Experts of a small language model: 16 experts in each of 10 layers, a sigmoid router.
Below are experts of layer 9 (counted from 0) of a mixture-of-experts language model. Rows are named router (the router's row for the expert), up (a neuron's input weights, with its number), down (a neuron's output weights, with its number) and show model dimensions 0-127. Each number is 50 + 10 x the weight over its row's rms, rounded and kept within 0 to 99.
Before each expert's rows: a language model's description of what the expert responds to. This comes from a sample of Wikipedia text that the model never trained on.

# expert 3
Description: Prepositions and place words after offices or actions in biographical prose, such as sheriff of, mayor of, resigning from, central Helsinki.
router:51 55 50 53 54 56 64 67 40 59 47 52 42 60 41 53 44 49 42 39 41 68 43 48 35 60 46 44 32 30 57 46 64 42 50 42 69 48 48 70 36 54 58 49 52 56 42 43 48 56 58 47 59 39 58 60 36 36 51 48 74 34 44 44 68 60 57 41 57 56 51 45 40 61 46 52 55 59 70 57 63 62 40 39 53 68 60 55 49 57 53 50 50 36 46 46 53 42 40 46 55 42 47 69 32 32 43 53 38 46 45 42 40 44 37 62 61 61 52 44 59 58 69 53 57 27 63 65
up1:38 41 53 70 40 64 55 62 52 55 55 43 49 48 55 41 35 49 67 49 18 56 46 59 53 46 45 48 36 46 43 36 61 43 53 47 54 42 40 82 82 51 51 44 59 42 40 64 33 52 54 67 41 38 31 47 39 42 50 32 45 33 47 49 56 39 54 48 72 37 38 53 49 55 50 49 62 50 67 72 48 57 64 45 28 42 57 48 55 48 48 75 38 62 35 31 47 53 55 47 45 58 63 54 51 44 50 48 50 54 61 60 39 61 35 44 52 49 57 58 58 64 54 59 41 60 46 43
down1:65 56 55 60 33 49 48 52 55 52 50 33 44 55 21 53 38 35 49 48 43 71 50 50 47 43 76 43 45 41 44 56 45 60 46 60 52 62 44 67 54 55 48 48 44 36 59 50 40 73 39 69 47 33 61 65 39 43 40 47 56 59 52 40 46 60 46 49 46 40 39 48 41 58 43 44 72 40 57 49 48 51 57 55 53 58 61 49 33 50 20 40 46 42 50 38 64 56 73 50 39 42 36 64 42 38 54 46 26 62 37 60 50 40 39 65 51 43 54 58 62 52 42 63 42 43 50 40
up2:55 52 55 50 51 45 45 46 50 54 40 75 48 48 53 51 42 57 72 44 44 49 51 60 49 57 41 68 69 52 50 50 39 54 47 42 64 57 51 44 48 42 51 41 49 47 48 44 33 64 40 41 59 61 53 51 47 31 31 46 63 47 42 51 60 57 52 39 54 44 50 32 40 56 53 49 48 29 43 43 40 59 52 61 47 46 59 58 41 51 31 48 59 43 51 46 63 51 69 57 48 46 47 40 40 32 51 52 63 62 47 47 63 40 49 45 43 59 65 36 31 43 49 65 45 51 62 53
down2:51 53 63 40 53 30 56 60 40 42 42 48 72 59 51 62 59 42 48 35 51 34 29 66 55 52 39 57 27 64 40 44 47 46 50 63 52 31 68 60 64 43 60 48 51 37 40 48 52 37 54 60 45 51 61 41 22 52 58 51 46 45 34 57 48 54 55 36 58 66 47 40 49 48 47 45 56 57 42 33 42 35 43 57 44 37 49 54 47 50 69 39 59 60 52 46 46 41 44 39 39 53 45 51 61 48 61 37 49 51 44 51 39 53 41 40 48 34 53 32 54 58 58 38 50 55 54 47
up3:58 49 48 53 51 76 63 60 56 51 49 44 37 42 47 53 59 60 55 35 31 49 68 43 26 56 57 70 64 52 40 64 55 33 58 43 67 69 32 70 48 65 39 41 47 51 40 64 71 57 42 68 56 43 54 48 52 55 31 50 50 46 55 40 57 60 68 31 62 38 65 44 32 56 47 46 47 66 63 52 57 56 71 36 27 51 59 42 61 56 43 47 55 61 50 37 40 71 73 58 50 49 53 67 48 49 55 61 53 53 56 56 50 60 47 62 34 62 38 58 57 51 73 53 33 36 46 30
down3:55 56 50 37 45 66 59 65 29 39 62 60 65 46 49 67 41 45 49 41 36 55 32 59 48 55 67 45 44 64 61 54 55 52 62 54 57 42 33 66 62 49 43 38 61 36 52 46 35 48 48 31 61 50 63 53 47 55 56 63 38 64 44 32 54 39 51 32 49 44 54 44 52 38 50 46 44 64 33 56 63 68 50 33 41 48 48 56 57 41 69 41 65 49 47 53 28 60 64 62 46 36 57 49 50 39 56 56 47 55 43 31 40 49 68 47 48 44 40 39 55 43 26 36 49 49 50 53
up4:37 55 43 60 58 38 57 39 39 38 53 78 35 51 64 63 52 52 55 55 48 52 49 45 51 45 33 53 58 45 62 47 51 40 61 38 52 34 52 70 65 58 66 60 42 49 49 36 47 44 44 41 53 43 66 54 48 52 50 36 51 50 33 68 55 41 78 58 46 44 60 46 19 53 40 59 50 75 44 62 43 63 63 47 55 39 36 62 34 42 68 59 56 39 49 36 46 56 51 35 46 47 53 55 62 54 48 55 68 48 35 60 47 44 39 44 51 52 65 40 51 53 28 51 56 44 62 59
down4:43 59 54 40 59 45 54 34 42 51 55 51 57 58 55 51 68 34 42 79 46 27 57 61 55 59 21 65 49 36 69 59 57 40 56 52 56 63 62 37 56 47 54 70 39 59 42 48 63 46 45 58 66 48 56 60 54 49 51 52 45 54 32 44 56 44 58 52 45 57 49 39 63 53 47 42 48 57 50 54 57 41 41 48 45 39 48 57 43 59 64 47 52 37 42 56 33 54 43 38 59 43 38 53 61 51 49 39 60 65 49 60 62 31 51 46 67 38 51 47 31 58 27 49 60 35 59 74
up5:37 44 37 36 37 42 51 61 23 68 64 50 51 43 48 53 52 48 51 50 44 52 55 49 50 58 38 58 43 65 58 45 59 54 55 59 65 22 53 63 59 42 63 47 47 44 46 44 46 51 45 46 61 37 39 61 48 49 69 45 56 47 57 64 63 39 61 58 48 52 41 41 42 50 41 50 45 43 53 49 54 48 64 57 50 49 67 64 49 48 49 40 53 29 64 22 66 52 49 51 43 38 44 62 61 58 64 48 59 51 51 52 60 39 46 44 62 62 44 61 53 53 75 62 65 43 55 59
down5:22 34 45 60 32 42 54 40 45 52 48 44 47 59 64 48 47 46 47 53 33 69 38 50 51 47 39 54 34 58 39 42 61 36 54 49 55 42 60 68 25 54 51 47 41 76 36 48 40 51 36 36 58 44 59 41 51 35 37 37 49 49 61 43 53 52 35 52 54 58 55 51 38 62 39 59 46 47 49 39 42 43 59 48 53 63 64 52 47 41 52 40 47 42 53 59 50 49 48 45 33 44 49 52 50 36 50 30 54 35 49 53 49 59 47 52 41 39 55 53 44 40 63 62 60 50 61 35
up6:53 66 43 55 38 55 43 33 39 64 55 45 47 59 46 60 46 59 59 51 50 58 51 49 45 58 43 45 36 46 50 52 58 48 46 40 49 61 36 53 64 56 45 36 66 50 35 57 30 56 44 50 59 36 64 40 21 53 35 49 68 36 36 56 57 68 39 43 63 50 53 48 53 45 48 60 40 42 51 47 45 69 50 52 51 70 45 53 62 58 47 51 56 59 52 52 66 39 60 45 48 48 64 56 56 35 58 36 68 64 29 51 32 61 58 53 42 43 70 34 48 39 71 56 40 49 48 75
down6:41 65 37 48 50 56 55 43 46 45 58 53 58 52 70 51 48 39 53 64 43 51 62 47 48 54 50 53 46 66 47 41 52 52 48 53 59 55 39 51 41 50 59 53 38 46 62 57 32 52 49 54 57 64 51 63 46 46 28 49 50 49 53 49 52 39 39 66 43 34 29 51 59 47 48 39 51 51 46 69 47 74 45 44 49 66 51 50 66 21 61 50 46 46 44 68 47 67 38 41 65 38 32 43 57 62 62 49 34 53 63 48 49 19 38 57 51 58 63 44 32 36 32 43 47 49 59 47
up7:36 42 52 61 57 33 54 54 57 36 58 75 52 66 41 48 49 50 59 46 41 65 69 49 47 65 44 59 58 38 50 73 54 43 66 36 50 54 45 58 67 49 54 42 63 46 48 55 23 57 39 63 46 59 50 50 44 58 57 38 65 58 59 53 42 59 50 40 56 45 43 45 39 45 41 54 44 51 42 56 55 44 51 63 35 61 59 39 68 44 48 59 29 36 58 44 60 52 73 59 42 48 60 53 29 39 50 55 43 53 72 42 54 56 42 33 37 73 33 70 54 47 50 47 45 38 51 53
down7:78 44 49 48 51 52 57 43 52 48 60 59 54 48 29 46 41 49 60 51 49 46 65 56 66 47 52 51 34 46 39 54 72 53 71 48 41 63 55 53 41 31 66 52 40 63 51 56 56 38 60 48 58 56 52 55 53 44 59 39 39 64 42 52 49 51 46 48 49 60 44 41 53 53 40 51 46 54 50 44 45 48 37 59 42 38 24 47 60 31 46 60 49 54 53 58 36 63 47 43 62 51 48 43 23 49 60 50 54 43 51 74 54 37 60 54 44 46 35 31 35 30 56 67 55 70 51 46
up8:46 52 44 45 39 48 49 68 49 43 73 54 50 61 40 29 50 69 56 47 31 52 56 51 48 59 42 47 60 54 58 58 52 40 67 27 51 44 14 65 52 54 62 32 62 46 44 48 43 50 38 51 38 55 55 57 30 48 44 59 73 45 53 54 49 49 50 29 65 53 43 64 33 53 48 50 44 36 49 60 57 58 73 63 58 57 51 59 47 61 39 56 38 71 44 36 58 48 38 48 39 33 63 53 47 44 57 49 55 48 49 42 35 50 58 60 39 60 60 53 58 50 60 56 46 60 51 49
down8:56 54 50 66 60 61 56 40 62 45 33 49 45 43 41 45 53 42 33 52 49 43 39 45 52 46 60 65 49 54 53 56 58 68 35 47 45 41 59 46 50 37 42 49 54 34 66 47 51 40 42 42 48 41 38 55 56 39 52 38 47 45 60 33 44 48 63 58 45 54 44 73 55 51 40 43 60 63 47 62 53 51 62 61 41 52 43 40 57 34 34 43 54 54 32 38 42 56 50 49 31 48 33 36 51 54 45 52 38 63 53 52 42 43 51 63 43 38 70 54 57 68 40 42 47 60 66 48
up9:46 58 26 54 43 59 40 35 68 55 71 52 52 41 34 56 39 50 48 68 54 42 54 64 47 36 60 39 38 45 38 53 63 38 39 61 47 53 44 57 49 58 45 45 49 40 36 45 39 44 54 62 43 47 47 55 43 55 50 59 57 44 58 64 48 36 55 34 59 59 57 53 48 43 51 45 44 71 66 57 48 54 41 47 49 43 58 30 40 59 54 75 55 56 53 41 51 41 68 66 39 59 55 77 65 44 54 17 54 62 63 59 40 54 52 34 57 63 52 47 46 47 52 24 38 52 66 56
down9:56 59 49 52 47 57 57 52 63 79 42 44 48 26 41 37 46 51 80 59 67 62 63 66 49 66 63 44 20 46 50 60 57 52 51 47 66 35 49 64 39 71 39 55 48 50 50 39 37 45 57 48 54 45 47 48 56 47 44 53 44 53 32 71 41 39 43 46 31 72 45 52 44 53 40 40 34 60 33 35 49 52 48 35 30 52 42 50 46 44 61 56 48 64 61 28 33 58 70 58 57 65 48 59 43 63 52 64 62 65 54 47 40 46 58 42 40 52 71 51 63 46 46 49 46 40 46 52
up10:60 58 44 43 54 36 47 47 49 55 53 57 47 48 56 54 40 57 47 55 44 51 60 60 37 52 48 72 56 45 54 64 57 38 31 62 52 59 41 41 45 49 45 34 49 48 30 37 56 54 49 51 42 47 72 51 59 44 47 53 55 49 58 42 62 66 72 57 62 65 52 38 58 47 49 57 55 46 45 57 42 75 48 58 41 67 48 35 58 64 54 24 51 52 43 34 61 43 55 59 55 50 41 51 59 47 39 48 46 49 40 61 52 66 63 41 40 49 54 52 58 56 63 42 52 24 62 55
down10:55 50 53 52 57 57 52 53 52 56 46 41 58 64 67 65 54 60 32 54 60 63 50 45 38 34 28 42 48 29 61 41 63 55 38 83 54 61 59 52 58 48 53 49 58 49 47 42 54 41 41 42 55 53 42 51 45 39 46 58 49 45 59 52 45 54 42 43 41 58 55 24 41 53 52 49 54 32 42 54 42 44 40 47 66 61 49 67 49 49 52 55 48 48 58 49 30 67 50 56 56 61 40 56 56 51 52 53 57 32 56 52 52 47 52 48 65 54 38 50 52 62 49 33 57 56 55 55
up11:59 29 48 59 39 41 60 57 51 55 39 67 51 57 52 30 58 55 49 53 52 52 53 43 48 53 40 53 42 56 47 42 59 62 50 49 61 60 55 54 68 54 58 44 53 57 43 49 57 65 38 66 63 47 55 51 43 51 42 46 76 39 55 37 56 63 49 46 59 27 59 33 46 60 40 44 41 69 39 51 58 60 55 49 53 64 47 55 58 45 41 46 48 57 63 33 61 57 55 56 47 41 47 60 54 52 57 47 59 53 49 50 55 50 55 54 49 45 49 59 75 31 43 61 50 51 51 40
down11:60 45 47 42 43 36 54 72 43 47 36 41 40 42 53 67 42 46 46 41 48 50 58 44 52 55 57 34 43 56 55 46 62 54 50 50 57 59 38 61 54 44 51 74 50 48 57 51 49 59 52 49 55 46 47 42 56 80 42 37 62 43 46 50 49 61 44 38 58 59 51 44 47 56 73 39 50 42 64 37 49 58 57 76 49 40 49 57 53 65 35 36 54 44 43 61 58 37 56 44 46 47 49 55 47 41 48 45 55 60 62 51 26 48 39 68 52 75 28 64 55 39 46 63 52 56 41 40
up12:35 49 35 58 48 29 53 38 51 64 55 66 41 47 56 63 33 42 72 40 58 56 59 56 46 47 38 46 42 51 46 43 39 54 59 47 39 43 36 58 51 46 66 46 51 49 28 38 47 46 47 57 43 46 44 65 39 44 60 44 49 44 21 44 41 57 54 29 47 57 57 56 43 42 36 33 59 84 36 45 59 64 49 30 51 67 36 39 60 42 63 51 42 49 56 52 53 54 51 48 45 54 52 43 61 49 50 40 66 46 62 48 42 52 58 45 65 54 50 49 39 55 64 46 61 40 36 59
down12:48 47 34 54 47 46 58 58 31 69 65 66 49 42 71 40 42 54 57 43 41 50 39 25 61 62 50 35 43 43 39 47 39 37 55 51 56 58 44 48 56 52 57 41 51 72 40 58 38 44 46 51 38 40 58 50 48 41 63 37 65 52 56 64 61 38 55 62 44 46 55 55 44 36 54 46 55 49 60 53 59 60 48 53 53 41 50 27 53 33 48 54 52 24 67 60 47 48 46 75 58 43 72 43 35 46 72 49 50 48 54 54 62 53 41 52 40 43 34 56 49 49 40 58 56 55 58 30
up13:50 47 49 39 41 68 59 52 34 43 45 44 47 57 60 64 40 45 57 67 30 41 54 59 44 64 46 43 24 29 33 68 43 44 55 43 53 50 43 59 51 53 49 57 48 65 49 62 40 33 56 57 64 34 50 63 42 35 53 42 68 48 43 45 56 48 66 34 64 53 59 44 57 34 54 50 47 74 48 55 40 49 56 50 51 70 57 30 42 55 55 58 53 53 40 63 57 72 55 37 52 67 45 48 41 55 46 47 62 49 74 69 47 60 49 53 58 36 54 40 52 48 69 78 44 48 49 40
down13:32 40 43 52 63 64 43 53 68 37 34 54 50 46 22 35 43 56 51 53 43 38 56 59 56 46 52 54 54 54 56 42 49 70 64 50 49 54 54 52 53 41 57 61 41 68 42 42 10 44 76 53 63 53 50 57 64 52 58 46 52 60 61 72 41 50 29 60 68 44 56 64 49 66 47 49 45 56 73 46 48 33 59 56 40 49 41 21 44 51 46 64 39 49 53 51 28 42 51 60 55 56 49 42 57 49 49 54 53 52 58 35 51 37 69 53 54 50 51 55 48 35 67 53 36 56 48 37
up14:53 37 53 46 46 59 73 74 60 44 26 58 52 53 45 38 54 47 64 60 35 71 54 45 52 50 50 42 51 34 65 50 62 42 42 59 69 36 46 45 77 38 33 48 47 52 47 41 66 49 43 54 50 55 52 63 56 62 48 48 68 58 54 43 39 28 43 44 53 52 56 59 39 59 50 54 50 60 39 53 52 49 56 47 50 53 55 62 46 60 50 56 36 48 55 44 63 45 62 60 62 52 61 50 45 43 50 46 62 69 52 60 28 40 59 55 38 52 63 63 50 61 43 43 55 37 37 61
down14:53 56 51 60 42 58 41 53 48 53 63 50 39 44 53 54 53 53 44 60 39 44 49 55 43 50 41 51 59 38 28 42 60 40 65 41 43 63 54 49 35 51 47 39 47 64 47 38 51 63 38 29 43 50 51 50 46 52 51 50 54 56 44 71 56 64 42 59 46 55 53 37 44 80 40 49 67 60 66 30 40 60 44 29 31 48 70 49 53 48 36 36 55 50 53 53 80 51 45 53 48 36 53 56 57 49 51 39 43 45 52 50 60 41 51 46 51 42 62 68 50 52 61 42 38 53 54 64
up15:44 50 65 60 41 45 46 59 50 68 48 56 47 57 57 46 49 58 68 44 51 56 73 62 56 39 44 50 49 40 54 60 60 45 62 51 49 39 45 53 70 59 64 34 47 56 43 42 39 50 36 69 42 40 54 43 24 66 38 52 60 57 54 55 62 32 68 42 55 54 55 32 44 38 48 33 50 49 42 59 55 52 47 44 33 48 38 71 62 54 39 57 50 43 40 58 57 50 38 59 27 61 52 54 38 51 41 39 46 46 54 58 38 50 67 35 40 48 57 45 58 52 52 25 50 39 65 50
down15:46 55 45 50 41 56 64 41 36 51 41 37 62 40 77 45 55 37 52 48 65 34 53 71 36 39 79 32 48 43 58 57 66 70 42 61 60 50 51 46 48 45 67 77 49 53 61 48 65 45 49 55 56 45 43 59 45 65 56 53 51 38 38 50 57 50 53 55 26 43 69 38 55 57 65 43 41 42 52 32 44 43 42 61 52 43 29 44 57 63 47 46 60 52 42 39 53 55 46 39 59 60 36 50 44 50 42 56 43 58 43 43 35 63 49 65 49 59 36 51 63 63 46 65 57 55 55 36
up16:61 65 59 40 59 54 44 41 48 44 46 57 44 49 50 51 49 50 31 53 43 49 47 64 49 71 45 63 48 49 42 61 75 38 48 26 51 32 73 63 68 50 29 33 55 51 55 31 45 44 71 31 35 41 66 47 44 54 48 46 48 46 47 48 45 43 55 46 54 48 40 49 32 43 39 67 44 61 60 48 46 45 56 55 64 52 54 37 44 37 57 41 51 45 55 43 45 63 63 68 34 68 47 62 57 37 44 50 62 52 43 60 26 53 35 48 41 49 63 58 77 52 52 50 56 38 45 60
down16:52 49 68 43 56 40 49 41 35 62 60 56 42 48 28 56 61 35 41 47 43 57 32 41 47 38 52 56 50 64 40 48 59 38 42 41 44 47 47 53 44 57 52 41 33 44 63 60 57 40 66 60 48 58 70 47 63 37 48 36 32 53 43 20 42 42 54 49 46 34 56 61 46 53 57 66 44 67 49 70 58 63 56 52 44 15 46 55 37 60 41 47 67 41 53 41 56 62 50 40 45 40 51 40 61 38 41 73 55 60 62 43 50 42 51 51 51 57 50 42 50 60 55 35 48 53 52 62
up17:52 57 47 48 40 60 42 54 23 60 57 63 57 45 60 32 51 43 58 58 52 59 67 40 47 37 33 58 49 48 29 66 60 52 51 55 42 43 34 63 47 49 68 30 55 53 49 45 34 52 72 53 69 37 55 46 52 57 59 37 41 48 67 42 46 43 71 51 60 59 46 44 37 54 58 28 44 44 38 62 54 55 30 54 53 57 46 55 59 61 63 52 48 47 61 67 50 42 47 55 54 54 37 37 43 44 54 56 64 49 40 46 48 42 47 47 41 50 36 57 69 57 58 45 46 36 46 54
down17:60 51 53 61 51 49 38 35 50 50 50 52 39 55 44 37 38 35 70 52 47 56 67 38 53 56 61 50 60 72 45 31 53 54 47 48 55 65 54 74 43 54 43 56 25 52 58 48 53 48 44 61 38 57 49 35 59 55 46 39 55 56 54 58 60 52 53 49 46 54 50 54 38 37 35 38 46 55 47 49 52 45 64 61 36 46 49 40 52 32 39 37 55 45 46 50 22 67 64 44 65 52 52 54 46 51 45 74 62 45 74 59 59 35 61 57 37 48 48 64 30 29 61 53 54 38 44 61
up18:28 22 49 45 37 44 68 43 48 41 54 41 45 58 53 56 45 52 36 54 50 49 59 59 59 60 56 51 39 55 45 59 47 34 51 34 47 54 40 51 49 50 46 50 38 57 31 54 52 57 52 39 48 32 64 60 50 42 40 36 42 59 49 48 74 50 61 35 52 48 54 63 40 35 44 48 60 48 50 64 46 48 54 43 56 49 59 39 22 54 45 53 42 38 44 56 44 49 55 52 50 70 51 66 58 39 53 44 65 50 49 43 61 36 44 56 31 68 50 54 48 52 69 49 41 48 48 63
down18:37 43 47 55 53 49 52 43 29 41 51 48 51 45 58 51 38 59 53 50 56 47 60 52 60 49 34 49 50 50 55 48 35 46 57 31 51 49 32 44 33 46 64 64 51 44 57 47 35 55 54 38 77 34 30 61 53 71 50 53 53 55 53 57 50 65 56 68 61 50 66 61 41 64 56 45 55 56 47 49 54 63 42 66 65 45 52 53 66 54 31 40 38 48 68 51 63 46 35 40 50 36 23 48 33 64 63 55 36 48 46 40 53 32 56 41 49 57 30 52 60 44 59 50 47 44 45 30
up19:48 52 44 54 47 47 51 51 49 65 74 73 39 55 42 49 39 54 38 65 39 62 52 52 31 54 43 44 55 51 64 48 42 47 62 34 55 59 49 53 32 47 47 49 61 56 59 59 52 71 62 57 49 45 58 47 55 40 39 51 53 42 34 65 65 59 36 39 59 61 44 61 25 42 42 33 38 42 51 51 44 59 43 49 47 49 63 61 50 65 48 43 49 54 34 50 80 56 60 66 55 33 42 46 54 58 61 53 56 65 48 65 23 62 35 38 59 55 39 42 40 52 57 60 49 53 47 59
down19:58 27 42 42 66 44 53 47 36 56 40 43 46 44 45 45 56 56 44 33 46 39 56 63 41 51 39 48 55 48 48 49 53 41 56 60 37 36 49 57 50 41 74 53 46 50 64 61 44 47 55 66 65 49 58 44 38 62 57 56 64 43 51 52 59 43 69 43 43 51 61 40 71 48 72 52 37 33 38 52 46 37 50 54 53 49 35 50 46 45 60 59 53 49 52 46 39 51 50 47 42 52 55 61 44 50 46 53 26 59 55 58 44 52 35 55 50 55 36 46 60 49 49 59 69 45 46 49
up20:41 47 62 57 60 56 52 54 41 63 50 57 57 76 58 46 46 59 70 47 52 58 57 58 41 56 50 47 33 47 51 37 50 26 40 55 52 56 57 55 61 51 38 43 47 54 42 33 39 56 50 38 55 25 54 41 37 58 47 48 50 40 63 57 61 51 51 57 55 65 49 51 35 58 40 43 39 51 38 68 46 53 67 50 51 51 63 63 46 56 35 31 57 41 26 52 60 48 26 49 48 57 50 60 53 45 36 34 47 58 44 57 40 60 45 39 49 35 57 44 43 57 48 34 63 48 72 52
down20:39 44 42 51 43 44 54 49 37 50 52 52 56 63 64 35 57 51 50 45 51 39 46 50 50 27 60 57 39 41 47 53 52 48 59 46 49 53 42 38 51 61 53 47 39 79 59 47 38 43 42 59 54 38 39 43 38 63 58 58 41 55 47 61 78 58 66 48 39 50 71 33 54 54 63 46 31 50 38 59 48 42 62 42 49 48 41 54 63 51 49 38 47 29 49 60 72 45 54 57 46 46 43 62 51 52 49 30 53 43 39 47 59 48 50 50 61 48 38 52 35 83 33 45 64 42 48 49
up21:41 43 55 50 25 51 62 48 37 59 59 38 47 62 51 37 39 29 51 47 30 42 54 51 66 57 45 41 51 48 41 49 51 62 36 45 82 44 49 47 50 46 47 48 54 57 50 32 56 49 61 50 46 43 33 54 45 51 50 42 70 49 46 59 59 40 30 38 63 56 46 51 38 59 37 46 42 63 45 47 50 43 68 50 48 53 49 50 55 49 51 48 40 58 60 48 69 47 39 68 60 55 54 31 58 51 73 54 74 58 42 63 27 48 46 44 44 54 56 56 41 50 68 79 39 43 45 55
down21:51 54 56 61 65 55 53 41 48 48 21 65 41 49 61 52 71 43 50 41 48 40 46 65 39 40 41 69 55 53 44 31 42 59 64 72 62 50 66 76 64 59 42 52 51 49 74 42 52 36 56 35 43 28 54 44 51 60 46 57 47 49 46 40 48 54 77 61 31 47 43 44 44 55 51 39 38 73 52 60 53 60 52 38 63 49 61 55 58 44 63 66 65 52 34 71 48 45 34 46 55 46 45 55 71 45 47 47 55 54 58 62 43 60 70 56 47 41 50 66 64 68 45 42 49 38 47 60
up22:38 39 25 39 44 44 67 55 47 52 51 45 48 56 51 40 52 45 68 57 35 43 43 45 57 63 47 42 42 43 54 45 48 60 69 41 70 48 50 51 55 48 49 45 50 47 38 52 45 37 78 38 79 43 47 64 53 49 61 59 46 55 37 63 70 55 58 42 50 56 46 55 43 50 47 51 48 56 49 68 52 56 73 45 44 45 53 51 49 58 64 54 44 45 49 55 46 50 52 41 40 37 60 38 54 37 67 51 52 59 64 50 44 35 53 55 35 62 41 53 51 42 52 35 69 51 49 39
down22:46 37 54 46 56 48 43 57 43 57 48 62 49 43 55 45 40 53 50 38 52 56 37 40 54 59 70 37 67 50 54 46 45 47 66 59 53 63 39 56 51 41 48 55 49 51 55 34 41 41 41 37 71 57 56 49 41 61 71 62 47 43 62 56 51 61 53 54 57 37 57 58 52 59 63 47 54 48 51 31 42 51 54 53 51 49 37 30 42 54 36 37 37 44 57 64 45 29 53 57 48 42 37 56 49 37 71 67 59 46 43 32 53 62 55 63 31 48 51 42 73 49 39 40 45 42 44 30
up23:41 42 58 57 53 55 60 67 51 40 44 47 46 54 55 36 43 64 73 27 33 58 46 54 44 46 41 43 31 32 61 48 42 37 62 54 58 69 41 65 50 45 52 56 43 49 37 66 46 49 33 47 64 46 55 60 47 44 50 42 67 55 43 51 82 62 58 39 65 53 75 53 38 49 48 49 59 41 50 60 43 60 61 47 59 54 53 38 39 56 55 62 37 36 51 54 53 53 60 37 32 40 40 69 44 70 58 50 44 52 52 54 52 45 56 45 49 57 46 71 47 62 63 53 51 45 41 30
down23:40 31 59 49 41 63 59 51 44 36 40 49 54 41 48 57 58 44 40 57 30 47 40 64 39 53 44 47 50 50 40 39 64 40 57 60 49 49 44 37 34 60 60 52 57 47 70 57 60 36 48 40 44 63 45 42 55 46 52 63 36 53 58 47 43 31 48 44 33 70 14 57 44 52 44 57 62 46 57 47 54 35 53 42 38 37 52 62 38 36 59 65 51 59 33 56 43 55 40 55 42 37 55 44 54 51 44 49 45 49 66 58 54 44 49 52 61 52 63 56 27 52 49 61 40 54 60 53
up24:62 47 53 47 56 55 51 48 52 76 24 65 50 51 56 43 49 51 53 60 64 38 60 42 39 61 42 46 43 45 56 51 69 37 45 45 43 28 43 64 60 46 50 48 58 42 41 43 55 42 52 53 56 39 33 52 22 73 49 53 54 37 43 50 66 49 50 38 53 47 39 35 53 46 48 61 51 42 38 56 68 42 42 47 52 40 46 58 45 50 57 56 52 42 24 50 51 56 43 48 44 61 52 53 52 54 40 57 44 76 50 53 54 42 50 32 60 42 55 49 59 58 54 34 47 36 71 44
down24:66 62 41 61 52 57 42 51 60 55 37 51 46 51 69 44 67 40 52 46 60 55 41 55 41 54 54 41 64 48 61 55 45 52 51 59 43 54 46 49 61 55 43 43 48 65 27 60 54 65 35 63 60 46 36 64 65 64 58 51 46 39 56 35 78 50 37 38 61 51 65 54 44 50 32 49 53 42 46 51 49 45 43 56 41 39 40 68 58 44 51 39 50 64 62 34 54 63 44 46 29 50 63 41 42 46 53 50 58 35 42 29 56 34 65 53 71 58 48 53 59 73 33 50 47 49 43 37
up25:51 34 49 57 42 63 59 38 43 45 49 47 45 62 55 34 45 65 40 59 34 62 40 55 55 73 55 58 44 50 60 55 56 60 62 46 50 53 47 73 46 56 43 51 41 29 46 40 37 60 68 55 39 39 52 45 59 47 69 48 43 50 52 47 60 50 68 52 54 45 50 52 37 43 48 35 50 70 56 69 56 57 63 36 43 45 45 46 49 49 68 40 40 52 57 40 55 61 62 52 61 46 53 64 50 29 49 55 64 50 49 53 41 26 58 46 56 45 42 59 55 55 54 33 36 46 22 53
down25:64 73 43 61 67 55 48 51 50 57 63 60 45 57 45 56 53 46 45 66 53 51 46 31 60 67 63 66 43 59 51 58 52 44 51 61 56 44 65 91 56 55 40 37 55 42 63 41 63 53 43 47 31 49 52 27 50 37 46 54 57 43 62 23 33 71 51 48 60 39 42 50 48 47 43 64 67 54 42 54 41 51 66 56 42 42 59 53 43 48 42 54 52 55 57 43 16 55 55 52 48 52 49 44 34 33 48 52 58 52 45 63 64 35 63 44 38 38 56 34 52 52 39 54 47 42 28 54
up26:52 52 47 37 50 44 52 51 40 57 44 55 50 44 61 49 45 56 45 46 47 41 35 61 41 54 46 46 52 45 58 61 42 36 56 35 41 46 63 39 51 53 61 43 64 61 59 51 51 48 55 65 39 48 56 62 29 48 59 51 53 64 63 63 76 53 59 57 51 55 41 39 60 56 37 54 47 39 40 61 69 50 30 46 53 49 69 73 52 49 46 72 40 55 44 65 57 54 57 51 62 36 53 47 53 75 44 49 48 65 46 55 47 36 55 33 58 54 36 56 57 50 60 48 62 42 48 69
down26:58 58 34 51 47 59 31 41 39 41 51 58 64 27 42 40 51 51 53 44 40 44 45 59 62 41 45 41 66 61 50 63 62 42 54 63 40 49 58 23 31 45 47 46 57 68 49 43 41 48 55 42 40 60 54 39 43 61 76 53 61 44 61 50 61 64 64 56 42 47 53 57 57 62 49 35 58 56 27 40 54 48 42 52 38 64 46 47 53 40 60 53 39 46 55 46 62 42 44 55 39 63 62 42 50 54 52 59 42 63 58 53 48 56 58 45 57 57 55 62 66 57 57 60 59 64 47 64
up27:53 55 59 45 39 69 42 61 54 51 45 48 55 55 53 47 54 58 50 61 50 65 44 63 49 51 67 49 57 52 44 49 50 47 59 46 44 67 54 46 61 63 39 42 49 48 28 47 28 36 42 52 62 41 52 63 42 65 59 52 50 46 61 62 95 60 60 40 61 53 54 56 56 48 55 60 55 34 65 41 51 68 56 40 41 59 53 53 37 49 51 44 40 48 74 59 47 25 58 62 46 66 55 58 38 35 50 48 37 42 41 49 41 49 57 59 53 48 55 46 60 50 63 53 35 55 56 62
down27:55 57 49 47 54 45 55 76 49 61 56 39 34 53 50 53 38 65 36 35 33 49 40 30 59 56 66 40 61 58 45 53 60 50 56 47 63 59 62 58 56 55 38 48 45 31 54 41 51 51 54 53 35 31 41 33 46 43 73 49 43 55 49 23 52 58 38 45 48 48 48 61 60 35 55 42 67 48 66 38 44 49 66 65 39 51 65 50 52 48 64 48 57 54 51 42 27 49 67 49 43 25 34 53 28 33 44 61 69 52 54 54 55 61 65 58 41 51 54 62 48 50 53 48 61 48 55 45